config.toml
activation = "swiglu"
scale_expert_input = true
grad_clip = 2.0
train_tokens = 278700000
steps = 4253
Below are experts of layer 4 (counted from 0) of a mixture-of-experts language model. Rows are named down (a neuron's output weights, with its number) and show model dimensions 128-255. Each number is 200 + 20 x the weight over its row's rms, rounded and kept within 0 to 999.
Before each expert's rows: a language model's description of what the expert responds to. This comes from a sample of Wikipedia text that the model never trained on.

# expert 2
Separators and field labels in sports infoboxes and career tables, such as the colon in Years:, pipes, Team, Apps, MF.
down0,233,197,192,169,179,190,197,207,161,221,211,224,212,179,195,178,203,180,195,225,183,199,186,194,193,240,201,242,197,167,179,226,214,177,192,218,179,230,209,209,189,223,222,256,186,188,238,189,209,207,208,194,186,187,204,212,193,183,196,166,186,206,198,200,205,205,214,191,200,187,218,166,207,209,194,213,186,204,181,195,212,197,189,237,188,215,204,185,198,206,217,171,205,216,179,168,175,182,192,200,227,195,199,199,240,190,221,251,238,194,183,156,208,209,191,227,183,182,223,183,234,206,205,185,214,201,164,200

# expert 4
Degree-minute numbers inside geographic coordinates, such as 39 in 08°39′E, plus prepositions and conjunctions in place and politics descriptions.
down0,165,192,199,207,218,215,202,199,226,198,210,200,182,186,203,199,181,196,194,197,215,220,203,187,172,190,206,194,256,195,190,212,171,183,204,204,187,208,181,192,205,208,209,264,190,211,221,195,189,193,178,222,207,212,210,173,174,204,212,202,217,199,202,205,193,226,243,189,207,183,192,215,168,241,199,199,183,221,183,201,205,180,235,209,195,197,218,208,197,194,177,188,226,203,230,209,179,192,199,208,199,176,164,215,180,185,196,191,178,211,212,220,193,202,216,234,187,203,171,228,165,184,192,197,216,228,232,227

# expert 8
Common nouns and word endings like year, years, season, life and over, plus living in census phrases such as "married couples living together".
down0,181,156,229,179,164,189,199,190,155,230,194,160,215,233,198,207,197,203,211,220,217,196,225,185,204,238,194,202,166,204,192,217,230,214,207,217,210,204,193,192,241,200,203,197,207,209,212,215,151,231,176,192,198,194,197,235,168,191,209,168,192,201,197,251,205,207,194,240,218,198,234,173,243,199,228,171,207,213,203,220,205,171,175,182,177,208,198,172,219,203,196,210,217,186,227,203,209,197,186,191,224,239,209,190,229,228,170,199,189,237,191,180,192,200,217,197,197,198,188,237,196,168,212,185,192,217,231,219

# expert 10
Second pieces of words split after short starts like Ch, fl and sp, such as ard in Chard and is in Chisums, plus "the same".
down0,218,204,214,169,187,249,221,175,175,161,203,185,194,155,196,183,223,179,186,203,196,196,186,219,193,206,233,234,165,255,187,217,215,205,206,182,185,193,229,189,212,170,211,207,202,225,207,208,219,184,197,179,211,239,191,194,197,203,218,192,174,202,217,193,213,214,224,189,173,182,208,222,171,176,182,203,223,212,211,217,209,218,228,176,200,189,177,177,196,210,220,169,177,215,213,191,214,179,189,196,191,212,223,221,186,200,171,224,201,213,175,206,173,193,224,245,231,200,196,169,209,214,207,205,212,203,216,207

# expert 9
Word-final suffixes such as -ing, -ition, -ed, -s in running prose, like min-ing, zon-ing; also then, however, and table divider rows.
down0,223,209,201,230,155,183,198,189,193,174,235,201,211,202,205,233,185,259,214,195,213,221,211,190,200,205,224,194,204,197,216,201,188,177,204,186,229,200,223,190,188,190,243,193,205,229,198,213,205,198,204,173,182,206,188,170,178,218,169,210,177,236,236,181,202,179,192,167,207,212,203,195,210,197,205,231,142,196,166,196,200,207,222,219,182,203,206,208,174,223,196,216,157,203,224,220,204,187,203,189,182,212,200,194,204,212,179,168,223,203,202,201,168,217,130,200,174,197,227,222,172,166,208,194,159,172,218,184

# expert 0
Tokens in album and song articles, especially track-listing table headers and credits, such as No., Lyricist, Records, Album.
down0,181,213,210,178,165,162,234,197,211,168,172,203,211,200,164,213,184,199,187,233,217,203,222,214,176,185,218,220,247,170,198,204,219,205,224,173,227,181,180,215,197,215,194,196,180,161,180,206,143,181,203,216,204,204,189,173,191,168,167,231,216,210,194,240,205,185,206,196,191,208,191,204,181,207,208,198,188,198,213,205,205,210,196,194,211,181,176,149,189,209,220,211,199,209,188,177,227,171,216,183,177,202,199,173,194,198,203,206,201,209,207,179,153,199,170,223,215,170,185,211,187,205,219,229,192,206,214,211

# expert 14
Word endings in section headings such as Critical reception, Critical reviews and Demographics, plus digits, percentages and first names in tables.
down0,220,167,239,218,168,193,207,176,175,219,186,200,178,207,202,207,205,177,256,201,215,194,165,174,218,227,188,227,217,154,210,191,199,217,198,224,175,152,188,204,188,210,218,226,206,209,200,180,217,213,197,200,196,220,208,183,215,172,215,196,207,178,185,161,193,228,192,194,207,195,208,190,195,191,188,214,209,167,209,181,195,193,193,242,204,165,203,209,217,195,185,194,226,205,195,220,195,203,182,224,206,162,165,205,212,212,186,180,210,192,227,214,184,220,187,209,206,223,196,250,221,217,205,256,202,198,187,209

# expert 15
Complete words and endings after a space or prefix, such as un-able, d-rew, lost, killed, North, South, States, and years like 200.
down0,171,183,205,209,203,199,190,211,184,157,179,200,192,186,199,225,200,204,207,194,178,159,218,187,174,183,172,215,186,199,157,191,203,199,187,172,178,178,198,232,192,155,194,172,220,202,203,210,216,218,212,202,209,181,224,215,201,169,182,190,209,195,226,221,195,189,204,179,193,173,228,191,166,209,209,232,185,199,188,217,244,180,194,185,182,221,214,228,180,185,232,216,228,202,179,217,216,205,203,196,193,181,182,183,199,175,196,203,205,195,213,219,200,186,194,217,207,218,167,202,228,207,222,214,229,184,185,196

# expert 11
Final pieces completing longer or foreign words, such as prost-het-ic, sched-ul-ed, Pict-ures, choreograp-hed, Azerb-ai-jani, usually followed by a comma, and, or of.
down0,163,234,191,187,203,158,205,221,207,159,161,201,202,191,192,199,231,207,184,191,152,137,191,210,184,176,177,198,202,184,189,170,186,219,182,180,215,200,215,218,218,208,238,186,215,171,188,225,213,221,186,183,178,203,193,212,195,205,176,196,221,211,205,187,183,206,195,216,197,190,247,234,244,175,190,191,189,184,207,185,170,188,202,185,172,203,194,170,169,194,215,193,189,210,199,231,225,209,206,177,198,204,216,204,179,190,174,223,212,207,185,230,197,210,175,200,220,197,203,209,192,188,201,208,170,162,214,241

# expert 7
Opening pieces of words after a space, such as pre, per, trans, incre, w-ides-pread; also table pipe separators and words like in, to.
down0,221,218,224,201,187,170,201,208,166,212,218,213,197,211,191,209,187,188,205,211,193,193,162,179,179,184,202,175,183,203,193,164,165,206,220,185,162,185,209,214,188,226,205,190,226,208,214,195,219,216,229,187,176,186,188,208,195,196,216,201,206,197,193,177,164,155,178,211,181,173,198,214,207,216,210,199,208,201,205,186,186,164,194,226,226,201,187,184,188,210,237,216,182,184,181,154,232,189,207,191,186,142,183,177,201,198,222,188,179,194,202,195,177,219,217,198,195,201,228,209,216,225,186,178,180,195,179,210

# expert 1
Word-interior pieces right after a short opening fragment, such as d-ome, t-ame, pred-ece-ased, col-ors, gr-ade, and common nouns like addition, order.
down0,226,209,206,209,212,185,214,180,237,195,157,259,214,165,171,159,184,194,214,207,178,209,194,203,213,235,180,192,206,196,184,178,201,206,215,165,200,219,210,230,177,204,173,187,225,211,181,207,239,208,191,195,199,213,200,221,210,184,212,209,219,220,182,179,183,209,183,211,212,162,222,236,218,192,201,197,197,193,225,211,185,201,178,203,202,215,196,222,213,202,202,224,220,149,189,207,214,185,230,185,193,222,188,169,216,168,233,211,197,166,185,237,203,179,216,194,205,216,226,231,209,192,206,189,235,194,208,209

# expert 3
Second or third pieces inside words after a lowercase start, such as wareh-ous-ing, ha-ik-u, sh-ot; also numbers and cells in sports tables.
down0,220,226,196,196,193,207,202,180,213,210,174,226,204,223,218,185,186,209,215,219,207,182,209,186,202,206,205,213,208,190,197,230,209,198,212,204,199,171,202,186,180,197,219,243,194,159,170,218,185,183,212,232,206,175,178,193,208,191,233,177,174,185,197,203,218,164,198,198,196,188,232,210,216,223,228,210,190,204,178,184,186,199,188,176,198,245,200,229,200,151,194,220,195,221,165,206,193,203,173,178,200,183,201,169,201,191,225,194,216,198,203,254,194,191,212,188,197,179,209,220,203,207,207,216,258,184,211,215